{
  "n_layer": 13,
  "experts_per_token": 2,
  "d_expert": 64,
  "d_shared_expert": 64,
  "moe_layers": [1, 2, 3, 4, 5, 6, 7, 8, 9, 10, 11, 12],
  "routed_scale": 1.0,
  "router_z_loss": 0.001,
  "lr_router": 0.00154,
  "vocab_size": 8192,
  "norm_eps": 1e-06,
  "beta1": 0.95,
  "train_tokens": 297700000,
  "dataset": "wikipedia_en"
}
Below are experts of layer 5 (counted from 0) of a mixture-of-experts language model. Rows are named router (the router's row for the expert), gate (a neuron's input weights, with its number), up (a neuron's input weights, with its number), down (a neuron's output weights, with its number) and show model dimensions 0-191. Each number is 500 + 50 x the weight over its row's rms, rounded and kept within 0 to 999. Numbers have three digits each.
Before each expert's rows: a language model's description of what the expert responds to; "comes after" lists some tokens at least twice as common just before its tokens as in all text. This comes from a sample of Wikipedia text that the model never trained on. Tokens count by the router's weight.

# expert 35
What it handles: Vowel-ending name pieces. Short a/i-ending pieces inside personal names and place names, such as Is-a-bel, S-ina-i, K-ra-snokamsky, plus Angeles, Lanka, Vegas.
comes after: "s", " S", " T", "t", "S", " St"
router:434573479493461558530527595524561504517551470502489547449513471532535586518506484521557590413509530468510587511559485578568420444465467521479523503569486520479483479499432507494546470513539523477517485492471516498598536605455539411462440528446451558572589463473494564471600513513501520586531527514490470525549530368546527522573476475448425501525496507457431600530610530448454504439562431506457408501504622442519546471491443443463442541540452497447571529516514468484539433507517541546474511463474600550539401475599592466519623470440400421496526492488473492392434531469495450447
gate2:514419549583649474517463523548591495509588505378558544569472485538498497494467521539444467490515470468398496490425563531471532444401593373496617502550422498439539454474487511495504384467538493446528494475519483490455587538459512549469507529494489573520473510467452464543452446575520486541419504484569520551519544452455436432524569501417473512500505514505370412440534418475487536514505398508508383464579484381523579498514538559531537467519490418534450434461480514552514498486499511562521500437456394483476492444475561609501528427521488507512468449545533463527503425511500501476
up2:472528435497464497545433568478524494474519518472551495555554494548545511529535456553548473566458513414460548573454581492623527496600571564534552451442501534560468519439625479489489482469496505529439535577560444435475480503600596537446541499539535494542481519493458459570492488557498495491460504538583504499540462519597484449551509452552447565428426550615613502461504506459436561537530490418476572541638464515467421493567471550478477425495486497502487497520438536430461458498536484396470390534557502463486461581568526475505493558530479495488380566571476550431498492471510443624
down2:563466512488537516508520425468448484492492467471549542436394434575494532550496564381607456477514541539526612446424563584589549479561480514518506474518491497458565602515479569470494529482496490486474481459434466479578458547553519485551514484452486455536421472519498463444514450503418637415574492512430548438482464492444475544477467468473532516467427532462548519479495498518383524544530541524566406551588508505449474545429462548475595569494459583598545526525534497474493610484505452510562482524460528536446449450584503515615502492528479460435555617520473554508417530482509622537
gate3:451494487509507438454488485467423485512645512412460499485537553501546502506500522576445493431504530428416491545444453527565381531474505650456533525567469649483454528416400503486491436520488579457506548531577487515493537510451498494450520518497414441387498371503533590400574517502429515504469500602531503422548470545479534502537481481403433402531514503507462492426526465545451456584506387529588488446458472514500524495507476523444451465471520472506507441531417486548474529582544433493491500471371492532528479470561471574549516476564521509535549502514518429481506476447471485447
up3:523471534459405499488529518420465507399465499500457463481526589577554457492558576498464601422497476476503504516558526555591365461504514516517340489585536553451479499431392420547489467502397433459517514512530445500460522495499594441466487479545554393548508527593487567442531472469448483438578522555488478406516520535539490567492536539478424475422473479496563526497512512500476494481583496484401447502454539414452415480486578415479470514459497419512522428543456484512506510549558522496441483487537639490525508532565538516477524508484581524521554554528534541506397427500430552430
down3:508496516496551470562554494468477472551577575524493474465428427511427448453561547489589469637420483533521501472515464482537393536531544510415538444451577536578430579498468518513486514461493542438459475505494494517511478551380526557543451289482495523562572513436470512524557549517519467502513528457568444467565457497514497538531521510518521564508537461508544468486541540475484588457508481538526555521457448434473510525507504482474511469509520492663576505502528590523381404487529551484511547446503487422439518454410530507541446559516548485436477394515509545495591434466448634482

# expert 4
What it handles: Letters inside proper names. Single capital letters and short name-initial pieces in foreign or abbreviated proper names, such as Uk in UkSSR, Khoon, Ze, Nik.
comes after: " A", " U", " M", " B", " O", " C"
router:457543571503474525543476592577494558469444482469484509526501446551517534630562534449500540523505559502535530410472535540545489541429524528552473556493521570470506550567498486382516508566452482475493469383454536506479577510579516479506450519488478563590629539542466470402602533457468528532485508490392484495472488475548502418621459514479475599570511457446488532477510534552440497427531514490481496438439558416478522492462531476469423595529417502465496476548569476501494468479474522465482445413406582492494427407497558442477604473435496585472453469475453483380546483475430590466
gate1:448439457517500507599476466485475458465479507544510504478453484479527539611628651466536476507537522379497484442519493497425446455488474411435511499463523442568516463583549559529446519539567557552457501494513511491459548470518570447618488497558421622443545560476548416563544441445470468491522552515498573510471448488462550470510491554506594514458387397496538508509513447458466491460509562403614515499546580524565513461468490490451568528547455481541463458530507488501555470457452489506605518374487440560526484471502535538458572465552478478569495514562450539508498455525454388418
up1:368536540442526531451481533513462604522551473508435522500557457534464515471548461588430440592514496412555514459479537569537455536509576557486541448576479544474454510525484565482416492472492547479541579564467387496484513380472548546482456452542479518500540560465502525527458529487561504480524493478488499373477526560471539465491496611489601534511576398544504531450514436528444499496672506516415580649423467523494510577471523544461443537521532442542473499529480435512476521611492500557475480470570532592526539494467527437489420511506519465495575567471552512592488438548508469503
down1:557592487485509501471514532509531514495498494553523458574585616450568501520490542490520527467480509465521518469533425474442600399474524563504464589566529426455484545525487448397494536481446381462533474581409484479556449407519558441535499481500514490445410435441432510526489510460499565513421432511592451539552472454559540459484485518555398573554480422547488516603594408499501523527438485437455547480570545500487472478520577562477500475523425486545551505604529481503550485519514406575421428619515466530459452450403580449468529501440468490527502514518548473543451535463487534602
gate2:492530542517544505552483512549418556449577459473485492477434507492531554384383517583533466546555477496470520476430442547366500426447512508500525431504454485453475594541425509464593522447541471576586546570555476489479593520453479490496468443622523604440528534488491510481472509586558512546505569545543487502500383423496445492491486467566469436565509508451445523448499424451447556507485488495426481479503648489499594518558476547537497479431475447551454459542466558557478534446519474479592505514537500505485427552500559501565518475488531435544441423450528428540607541384493499441
up2:497447510458481528424459554519526459548589515414491442556424476530471493467469502509515470536488502491499429520402541559471603444608543489504493506466504447578504481505547572554438477551488540570559455513510530545491483488503485549476523492539486516391467524521617541435541407556477454525403479461609528411557374533540496560535473561564494456484505449454573529487501431428445564542487440507464501570472591481483418591583451519419507466534509537628534438540495535457427591460500469537559404601546465576433465552589537454524500459408494495528493539466513529519543472520523420518
down2:555413537474510531481556534442473589406498624529588530530417465565460497357447507507376513479522521439502448531476477528511433579528435481487541481557449516458498525474424509453531490505494483500480468500456481516482447491440586500494480587506447469507466473463517454501495487372505522412572531496479463594506555447424494629549371492537469484510454471460535652470488480558490458514493426480503477580482495510519487543503513611415512516487519559605547553518475468464458502524543535528475404502376489487572535472593481512459499472441471444392493544449479402453505509436457485491

# expert 57
What it handles: Subject pronouns, citation punctuation. Subject pronouns he, she, they beginning a clause, plus periods, commas and closing parentheses after years in citations, and table pipes.
comes after: "0", "6", "5", ",", ".", "4"
router:400550534492495564457531505534428524527442471558518514480516494548520519505431503473541526503529554451484503487497522544535403511490516563477536568574485583478469455513544450520515450558498563481501461440524529412459561488477496423497410508486424627561563565518421628484531457451389592551520576492387507475530581456511483386487460572475500625511466502543523506517493465546552527523516500438446509442554485565424597517499508446514377506410411582509507510471484621502498425447454456467495436483547560518484477490460426488460477461374483511514429456506434481385539490516457505476
gate1:494471495483474475516520535564599599479573465475560498460504564494511552548489606479419500534526414465492424488553433422507561456468429466454520479501489519537545505462581469505470547452591631498461550541480539512547444512533513458551457499521508549503496547514518516444546391478461472392525663654501501545492523423539503413481447507458529456436555527488428495444570492524486513512506430480620461508527481447560513553545511513549559460506488487491500513464543565584635544456460568544443570434470489494592513441478489413461472448505458429456447474582467587475525507480540415531
up1:470418472524566495521426412433484520582497505495458468553523466465498526499495581394571484528541509580588530576477554500433393514537444424558551516588507512488496554526541505477503382466494472427524546483504477419551533513480513495545563547488494575564593539547477455512513542549568478557483420345502421450595544484461465605538471438499469446506450430486562486423470466453478453459549520381497590650447538541464470512483507478458500592477431518516478514539528457515483537461478437498594530447510515590461526529536543561515480532602466528560512499495511427573461486498434553495
down1:477554577448480444594449553516519424516591426527431478531574509499501557484540561521550468436425551540608580573527525498397477558429453527500457565452497435527487524534476539514548575483496469466489451529559495480483526458491497453519439496530590516462584477511437423502459444514429581532436397432539466516474530493460497473491555529538375518521471574603475542653482537486526540490481518499460489545544579423459475436541605559540516448474481425449519434516433506498540470560494563532493451503528480473526486529502464463398509439512608533495385560411505554389480496488500422485
gate2:518590546464664513494518488519496566505507355451484497453520495512502543472478515554501483552493465442497471501480538502461486507524531462454492494405404510555592481491461553506484498494532568529537508549542489529507470559481440536539451456522547540493619478509461550509536463544490470465422509516597402605440439546591498390417577501389533468553554493544393529528416422475574460517502546536410423467530530523477593515450506524492460474533464522468485465509491492512468488423520547474518596413565468544531440401566479444547549522513426576483443592479474401503497409411512550498
up2:478517518556541485485489450548547526532463479485458532456442455525463433480525478601561509556539471460535557506454600537504589587573574523506510504460536480563611489495509489536446522532497589555504550512608487465472487482554467521481523386580569484509602411583433519442510442499462493469422504549573497457478429543607604454525535534508513505506506441469511547498428495455562533517556538459557389537492451564500494577412463592475484401497415641514478469458564508455447527468475522566482512416556520518521473456549519449505485510498396534375489572559487522480489535420452518583
down2:511434467522494518507451468604519493405459546513438490507548475554464544518459565454511401519569498466601500412445435624518531499498516501537519501508543473549512521438550513392567557479541453581466461422593541433445558459484520473570547591543544480511535431463520504583464407437465401457411562486466542500524424417442441600600408511479553533477521543465492503531459500509467519555570525506439480527524491484447439503512487487489527453513457551511548492568600451509547639510459516417486421464575573436539449505544473479479409489412519540472461470448511566511528537456476468413

# expert 5
What it handles: Slavic/Germanic name endings. Word-piece endings of Slavic, German and Turkish surnames and places, such as -sky, -ović, -ek, -ka, -owski, -enko.
comes after: "s", "k", "z", "t", "n", "ch"
router:422534512470483597504578536500518510474438471524460508422543503613601507468460511554508524434466492462541578526454471591508513582435441544521553543457475546490515476543502534512538431574444451434531399452553545518525524467503462445436439567462533579525530562433469548491545488489410431580496512490399454548551424468562442447496498510446432538513400430544494607476598496544546411521559426445560449500533553430472535490524516435490532515471507503557560512537444508505525437409502510508452400507498551525518425585500512485494557427319470519490437452512460513401489514537515548489
gate1:480474582521479484509536468462527547473460594513540534429450533503470531496525548407407511486522524532592494521535500442472517449473458523498503383475508539529505570448494514659454458507486542543530473558451556461512499527458529472528423467534490352534645595551557557526518450436492514505536511488532533536490535585506484438498440529482518533392535477494446439598449532545597500614523489455560524609560579405521537571505473517453565503491529562510468467502536525515524477424553499559505495415558494468589577512583543486466546508629510507516393466429532573513492437439507535501
up1:466463476501490551456509519514415553506535482509498384473583534525579541589473504531582478507493457474401468398516499464483471507545575547469545502521438385524475466588569446329573497469570512465524493426578509472496446470548495567470517495509487595505445450460516391520513612521563462511475512485501489450509511438589548546581534529520409431494460464470517564447497503444497526389541462481481492541397431617481443467391486524556530540529423470507460501483479420522470513537488446506555449564492451595517443466533424483547561487509454514509520583475436452509455586536488419496
down1:486563557449399474433478449474460485502581369545457507504607595573547538514591477545487465556495509520553554513398504563481485518560446545508525535517472529483494496495489538479512372477460514489468490510444444447471515457508508504563498538417484455524501484404411499399447497575509514490456466523492491540613582457404514495425599566550484468585588440476497522610577527422513551483385408505534427535503550535498502511527460402553520536471507492440539520505465485540518517489570449546490464617440552498394478544479459511437410515508497505515487491392504542467447460470544525582
gate2:527564587469574465494461513487581571499493375495492485493559534571544537579489506503516519550496502494494483484466419654567486451532417379423494486433480384495483486559557429454576485604524478556493480471517470544560517508423499470451421542493493448490513533502491497506489432547566412484483567458538477514516501487475601518519470525528371387502495568504397485573541463532443484506495479526462450474455482476473535411507446429597564519601517475481475484535489459528488516455510589626453566471474538548459529507480559518542557506626453523507436493530514422499518392486470524577
up2:527541438480563471559473544437527506515403425399486501428507506554492506529458487611542573667523529496579522534436526492573559456516635559477491557494460485487470451457487526490411548545604488443381434426498483507465498493581533417514526496564561481507510552452490555465574499513422470469430505482581489463456439525513535529473578486515498514481493570485482528453512507467474498486517539462553485494478462553569488525378539566482510485515339552494567585525515493494533590415473505430497538562598478444427493502506584522550524542497524529428457500576543544509412481435570498548
down2:568502551561522488427532515469544515539480535470467483540398497551567585582512495508526490554426483481566493535509549546571466551586438494504451480488493504445479502526497432484475482536593469493410481470423481503458499442480554542580526548463555513371459427517547518437590512444491493405534576496461523549533443496478560623474555547377540549591496557451492468508549506464558637502536525523609454522521447536487447521600517512459481595508446578531611600526502494442520517470481522509512457462435567410585522423591543516468520447564476539464444538479562573571479447512505518527

# expert 62
What it handles: Year and number starts. First digits of years and large numbers, such as 1 in 1959 and 3 in 3,027, plus table pipes in election results.
comes after: " ", " (", " \"", " small", " semi", " multi"
router:424529493544436543434581532537460543537441483584489510441478468522519586555424539424539462467531554468562556571466569525538494569458505543468588574548456504516472502523447465394529502493452586393491443460473551534486595494524466497517455548434452561526508517485310548430540438406504476581583515533425506514502521460536398473519381524479439530563426451475579533570572546569521452455529475474459399469475480503470566556408457472507459547513542538554548456515442577501515489490521570556486468471411519512509473480467495499423596482525501487519493421488505501407452480471455502462
gate2:493506497530559407493549575584470545409523438566548488576604627428468606438473541531488534465476433475461556574454476542485558481413513456421525551438463491515465531454531417537517468538504460489482554583521522601490471485518376459444485512510508501441519467455510580559492559457515495528469492598547485502508525442542404516500485494457478390577498490594484473443471500573539400453454499497445480506556497443495482563538543511440473542541502502518495477527419550516552454469480432600547505480483461493545543468414581545563523452478581557647457504492492581507496444412522548409
up2:516533465515435485581494544427517464513426492408483421494413395550485480555540413567509501595455498482496476554492527440530530471504471539505525486569547554459503486507439497547491498486456545503447500456539455430579542493612546553560509519518545468456480432563494457453495500610511481508404456398533538521406405525539524528538550455560399576453445526389584528458477468447438592574488496453617524468457423520501495457488542535506507433400455493530494551481532507523476537502435476473481504489581553490421519544604461481511497493493351465413492586538522522461465597520459564566
down2:513465499454507522471517582527501444461411483511428451458476457518519471553543444428532480512432561473456544496448513575502418548572491527517531587552466531505564452486499487469506524564531472495463460500472506521533524482490587523530467613506506456554520459473516622543567457402523581318483564536451592420548508536439589508514478546543609477579525494474619533554583474554429641526525546482533514548437449538447395507483537530473437540537450496524586546509551525415542476562508495511517415520449551544468458429599548437449481518491459521491546543523457571567429504495472514485
gate3:470479430412481498442592519349533465399416537480593469501446503547511526550467483433515432567445471594546445541582479493526563616471484426434514553486510633496510526563434501467514492454545591559447502440499562512487539496471525544497531508515441546480509461535451449586482412471506528502528465529489397479618516478428455540454438516489441480476498427449547447549555528532477552414511475552535477446510502443654491514516496457491490575527569480585588575527520515499555563528528475568536549496391515545498513515460547538526471455512572438478521440415497432517507526548465478441
up3:479521489433459530495474587436466452445500529445504434483590516385487465474530472570536510386572452480520501504576577557484433513511499469516488469529504468461515544444554566564469527510423478410529561501439479432419513559428528536564635516570559455563529550528460501530450452434407542427531462534514461454523455441533502559515526569424435529481520491545535504483555556497493438438531593494441414514423499513383417448563479536551466503490559452493581393504484482436509407492589484467509385459418474525466508402525529519547518545450571520518569606484488507523501472412502500529
down3:534596509535495484566554488474528467548517530511474587445496468518476636524554538461526511528512483482490555562447489527516500593487512544387483440491528541453483515494507551511492447413544603438440464585535432572507520392513483464537441416582494525506516529449456478562482479532446478585448512448550395526502418467488550609529499537411519509421485442440418463486551484528557566408574561478522465585537468441502430576548565488470514490486404504574487484496432506457453486379559591500527507505486484553474443448489510521451423460386507542482407407460411493584487474518499549480

# expert 0
What it handles: Quotes, prepositions, contractions. Opening quotation marks, prepositions like to, at, in, for after verbs, and apostrophes in contractions; examples: "fort, taking into, he's.
comes after: " had", " |", " has", " have", " to", "ing"
router:394562535511436556510510466513521524454453436531510505451344498565609583433496538486541500440552570350493492402509484525600480561439547526549517488539436530508457522438601468508538522542460576471486451416484470424573488537481456461529478523518456573594448585470481588529492511459501502511590562506457481532552534491542479387524530502497562494518450470461575518506497530564548419492486483455426474518520563555460501531493457432497501647525407498512462538457498576521569483425453473525410452571489457487558466478554445447520587457490412431510517466465501535520520486471410524469
gate3:438552538523573449510480503411444556420487482426461465475420538494558613366395497474514535500522515459549460529521450523542580538521459450530507461483518454481530523442434532458469411446526554554473456525450514518496529553468440542535518598494395497411411515446458525487468471523425478512482506494474489444506626496422491558541543467416505428460478384501467473462490532442498540536513517460579461486514429435593510556473432517483526526568589456493603470546453502476607446544557492579484476472518392642534518515495533449614515434500492475488498440505435521546389503509480487476
up3:520477470520445589465487517517505453520532462523508443443489571566460530505481380541504515449371415549415553473478529529505513483561464496509513537596563464461581501414506490494558463536346408432551497474462510545451527509568521534492511466612477377558566553581451515432535550545435483468437543552538447471509532527492479519490490560468489478471599511434463432478486510477500455497610513480401437554440509426501490506527465504444431481521452518510507410472590582451459488502393523505529417493504514541427544535505556477506559593437588572455484455481510458516583575467535597523
down3:485508499489482423558585500472582508580489482538537563447587477472545548433485462456469476408514478438471502535526454460475535524503494539547513567487507538623438505493467528471489533472424578459444531528461570540433504471455481419452497479491497601343523411520437559564465548426506492524576533515541355475530481495449543512496467415494489405517476489513496423440548559576493515640598407546578554468512497520563546504529529563496525488514443465523552468467507521479552619435455611548545479511474510483522470481437559498565485540506500491546593523511491636509579494577544489500
gate4:494487509436491494497513440557494440583486532552481403444427477520560508475572500562605432523547494444552494515437457520556517499401547416408474477431488480475462542442500497519548527535539408412449489503503512349455429518524451539449507568516588533504479536529492520468447642486544487522551502591430509520579464505579461464510547509531479541556397445529524507504451540456471467500531557504472448524512640579553511540510503501502512615534401514522532606448463454511487505501481555476546439493636471510465435496485531543521491545537409575476418580515528562570421584509512494478
up4:487487496498509586521365426547390529502501447570460508558453419490565449529436517519548535440525463524483544573512515519482524467464458501482513551491464488510518531490509451519449530430435574599474545536505495564561511541435530449463402418508495584522468444481570490499475492470576524619412464573558566613497412492503483535448491520458492552485530536408441492503592512430529565510451606502488490510522473522438538416593410566515416445421599486455452476539462562456516549475627520519418448488482551476541569535487454448445544571517494589541526426496483510482533492526573572470
down4:516531441543461573481599432547536554425561468504507524628598542591532438428535453462572617509524507530511500559415623491510480546537592557502529535570460482507492410514521498542519487517449441510573409544499465574585510447507499488542448487511492446480558459524460458516465453490480537415513432428473493448477625546448466479485564536472475594523489533471574487498450425558506647407465530530423513468546488472432463510511550469422504482449581489449606512473478486508556456518422408600502516556484476517499557519513539580428486525482496504482494461524525432607515500521530445506

# expert 13
What it handles: Opening prepositions, parenthesized directions. Sentence-opening prepositions like At, In, On, During, plus words just inside a parenthesis, such as north in township adjacency lists.
comes after: " (", ",", " \"", ".", "\n", " and"
router:427513561513508491489484512562478600473487473505533457469515509615608529567435467386509487498577568458523504504472537552521491596472492576518573476544439524558424533597583456418551461507446599389517412408531535508524468544521563461567508472436437558547502493426532574499524434441470459485540514468499492574509493453518503480516490526514514546522421479360500534494497533590593444501486468488461484511512502493450621515438474417526507621463443528513481505555570577526522483453478551536520419528451540527479500469495426475483573441484494511538515381466433494464473419431476470381
gate5:481472468540491478494576534481476510440541458525603485469488599519522445450516459580534428541459502496432528517426500490461550486502565393503432541537504480566407533450404436555623422450479508565546465456424492502361436445414494556459432507527514480500522427489446494479454533442558460505501529490618559449486536510531523480530506558490531553532499394549546389502576425483569430549570543530495460427512470545440541489489505427606431487442480390507552475541530616497532502489530529507495423526528554567472472470515527432517484512520463518452625469439536586499484522522487474402
up5:536557496426556480498502586448435554453546518457516521502584530444555608499479608599471513464553508513441407499509455494510497479531465462475587433478564518601551482603459464442545548522449451494473436505464495576496584574524504475608408479482522487422528424584501546537512515482411485513473524611526405528527440466508559545474523542471457492479592537439519553534474534542443489464474535505505495478593402355452502558450483545515539491517516540564496498590458509546542426437495477545452463421527548505539454548531497444585528539507421491540519535525495519620587538467442581546
down5:548497564515459509509521509455527523412543529447530558428517440546590507616555555467563570428466537478557439433449547439588536544444502519435522493494486511566563478534574551449456540503458545529451483383509525559575520525425572509510538505515456454455486604519456607509488495469468448355457512560517460483521514436497548529513510522488512509495519592489532554474443537499515599520496527555483662547551471527473581490449556532479508394504477512561438355455511549524431469584553478472551469428537577498477432488513410545547494551528526506454522450493491598519501586531504581536
gate6:511462499500459458446598492413559544464517435537608542370456471592454435464444544472560559460532531528537507499496479466531526530384482504452474523497545497473547538537477457426540487453510505444523506483556519486503379465532598516550588412408535469587520422518433490479506431544549457530513567509458531490473511442480432521451435419537546595552569445468432539482416480530468483623549558485480486380523564486436513556517551524490492479481469492453498581452487492433599562502486542476458629546457524509525510611574527445594496525517518461509489444483455410505517514515526398479
up6:470495535433530602560431449569432544468552523530468418528459464487519577560374523532429495509466520489436532474543499545510451526639447421463539454554437504489500556535412495518521485506439554532520532475468556458521612491342437549478491510595469555468459495571525484501506452507539480435444489500518505509518428561494561458452569516468457476525398485446523526499551558516499471450520449558511539501530521535661573417497508432539496453477483500481468488572526513565551504583558382554527432462562500459554549501519450531395456477471430498481478470442538598508568542478548567583
down6:521425549572552614512418580513433474530485553480467490508515471548436542506452530520469537663478464425486564569569476544532397448507555481522508516525529501550458512544415525478495526486538492510530488458594556547514560502484532496537439468545470526450591486467395540506595507554532482476409568486541454542514581522537597545493508503549532437542465500463421552440452522531550470547616502368413505519511448614523508530508463448495424499514508464601556454539466495603539489454567495461572575547474566515521491486454438506463493516524463555401496537419481486515488542484404616500

# expert 42
What it handles: European name initials. Capital first letters and first names in French, German and Dutch names and places, such as Höhe, Germain, Jean, Johann, and country codes GER, FRA.
comes after: " ", " of", ":", " de", ",", " by"
router:496611602506463565379518543568468523458506527571526468506513507596576535521420496480540573468567547464514505493459540528540428558482494543509529546529482546511457484539592549442543447605374559455561445483578471467522531555485479505514415579513410532585512545476425517435558459514457556536544502558453501501542503466584438527549421470475520545538487457586576530546536467580470412498617479465566471520515529499450589568458478408509454560482477539625499461535463555529530504452452532525486469523420514495555489554441462475482536421465481538560451483436462487364445472525514534468
gate2:507520558530558488492458475432510507530589512554494403481525618461499443408564609502482459495549494551509486534419555444444456482475448463515457560437457593501606567556522528534445420552558432513580527548554537561535584511487525510431413427519469456423522558492488488578446430589515492516491551490520393501465479490548524459521525454414419557557561462566435459578467475565458541449448523469484499469563515501499585546507560587506541479515570446518475381496599543491446453506588425536480536423428434543490484464545557524547494431457491584542506486476524494461470396473514475519
up2:546437479564458501432420515416546502469443494475474483590479515509511502434524587485498488542421529558558413591501534449589457505546429558493523458521441547565604518546508466549417520552476524542520526506640439529485490532563586528450530509505524468412479509522439508467540397469553578510448461438521466468531419501578599511523522559515520457440441425506612423470513443453502584580504544472473468504462518553524540543536475591499506446472536540598526500532566460493421538564534424434526476483569513580465485541546595483498402461479452444468533522559402542433486422463499487563
down2:561459574381436487430502531582537428439425567449475428506498491515577470503535470515506461489518477572420461486491564489520439503518470572514565519512556522508431564457488460462499490550509468420416501370536552511441418491517513504564473613480491520492507445424445541429490457503566437362556615494473564448554499452512605512520482476523518481498612446518642539477516492513533573515484505559503522527529507531494421530560524491485504510494446582485523578550639467473507489629585453424523477507467471529464465511569470466520463445452457477442467507482534543526500517389425473464
gate3:464476549511514402521477384484547476498483571453515516532453539595431533399510488419539461444507546518524421530416440448521504608510496498547510565501490563469595636409503579540511486450523611463501550479443512551528488487510529516520583598487530480478531455485452513440485408442517457468536483469515479398483486519437512504505440537413462380653451443425504422519549557511555452579476522537505540528419511533507455495544556440558537504447435464525585503460514509526592487516539430552494434469387600494557495531500496501500509507551467488479558531467481400501448525445476496427
up3:509540511436374389499531491486471470513427567459528477459493523485523492497483426461585545558501481540510480531525512577510438454433476556613480483544583448537542515535493500439527585488436441543545499465487436555488471444491514417509566458496520391566533557518513554542353510439373456447497403543550470407558557462530454565597457582477454458554507520501466479474532520486612507527424491554504447599436506499429488490423479481478511440572579450508515510536581522622498520448440491494515507539466529431564453591497590505453511564433460462465557491500418513482490517481520548448
down3:450498427453374466564505464478502562532521557529517443454495488513514429514610582528583395474452547484441491453447529521445497483461451549476512555554446562468535520528487486564452574470526489479422455452468498478527548461484484493432565400499486517524508503514462515412445551454546566510446477478535498523543503492475520488611501542497527422502587570499553478548609514439462498506529542609488500627504474559547439466425505529549521573543518412487666508504552516518528512494471569504416542646536589507452437500407469582562437553450539489529513463530474480449586490427429496479

# expert 10
What it handles: Line breaks and relatives. Mostly line breaks before list items or headings in infoboxes and tables; also relative words and auxiliaries like which, whose, may, does.
comes after: "\n", ".", " |", ")", "==", " ="
router:454532557495331554547582546545491506450491480543441494474464457564510556464451519494537569459533546408490529385442532532526438592468474618510494553532427531500438457519525397478505511551406566423510475446502535411514563561482477448512438582497517553553515536466493588458545462496494519532544569546440501544487553464518426441552498530437509523555468470549521547485580469518606509442539513472471504459495466442457586507513420471468424492433472590539510525627520550513510469403534588520439457570441567506519518469420423496458516431410453509443461425469442488484488484487441547451
gate5:485522590557475591511570518488563467620470538465489460553453546471540548485506402576498410495526503433532517507426515480493439565537528549488504429496487466533434456418515607414535474447434463496543401525453468547450477439463562491466533495498643581491552459446491380508453491495554495513491531507516481516492481542626468521544467557481505484506464460470489454541506464470500563500474500425557526475433385518421471494524471481493542493531486420441529560472539435502540483453411485389541496517482536578532560567590461486476531462555515550487648466535548507481520509621639519443
up5:409483470445509410518420493419463542416615484516584541415562472441415502598533532472585517471488538626533430509581474459548558544440449465436577599522511489464607521596504450540530577555525493541521571454515499417496553456456467522563524481442496452453421457547425528508440568429474484534425503528447465447452560447466617491421501481563588527473569425502566508487519525487515407493493586492516438467524627517508521573497493441482484464505467539516425454565516489573479456465527452565515483459516442463452502531489522500522534559538473540496492512580500495527472518437452460568
down5:533499462464474428496499548534543439490433508544482488463517404516457587570508555427593474444483562533530474542419425495566560497530469498538528497597522543552504509450548426577469513523499541451516521448575498469575511608439506499541539454547469470545449528547452535480482400503445521458520487564592485457509514388370506438479489497615470438469533447608494541517510515494506566493596516452491510548519588529604515437509446467405425539555532430581462548530601501538410511476538478538480482546575525470468439509483488474412508612534465522556445528608461539512465449451434499424
gate6:404412466454511574592500470451586592474600448533523444424493516534460475560465481577515551513413554502436528523424498508475548460492504392547523535494543457447468550547487493517499551444458493541523523510511585491506511545490469601499507553447514520519482514473514513496489507529529507479478512495465466417489502452335567492444501486549547509514398461370581567372519485519581438436531548408377528486448508512561578535591511432527464428547496569565424525506526472534508484434536440450432505449567476507522575481557495497471502427556523478531592454441500505437526557472529600447
up6:595546478514560502433512512581470448530416496539453542548395552474502458504446641495478572523522511522439511466569409441513459532421533548494445503501518521446484522471434568461568539529497472439532627520474496495497481426495509465535570415579522575504505442583354485541525505483534484571567476505526523488576427545552465431470476467442422512514585464583403454570462496461464524536575371570523500446544517437559412451417552593534491512445481436431504548539492474533520486511455576547576556481446472535465415565504436573421487515513496491488521468552543506489488501445506503529
down6:437546478472512480518487568484412511541422486449411607528483524534449511501462575529451557527472426575506582510527512526497480494555494496555482478490647480411429508519499486535491592453488400483525475507419537557520500466487509538553546524554534542506497447520489559462546563485543440430581410381577593453610544492407471483580445555427488496537459498495467537663491542455475520568489491521442507510482502504495427508514513583512468449535399481453471523515388552402454553469521487495534561465586472438482504549526441544505434442525452511469438469529512533457457503354473451497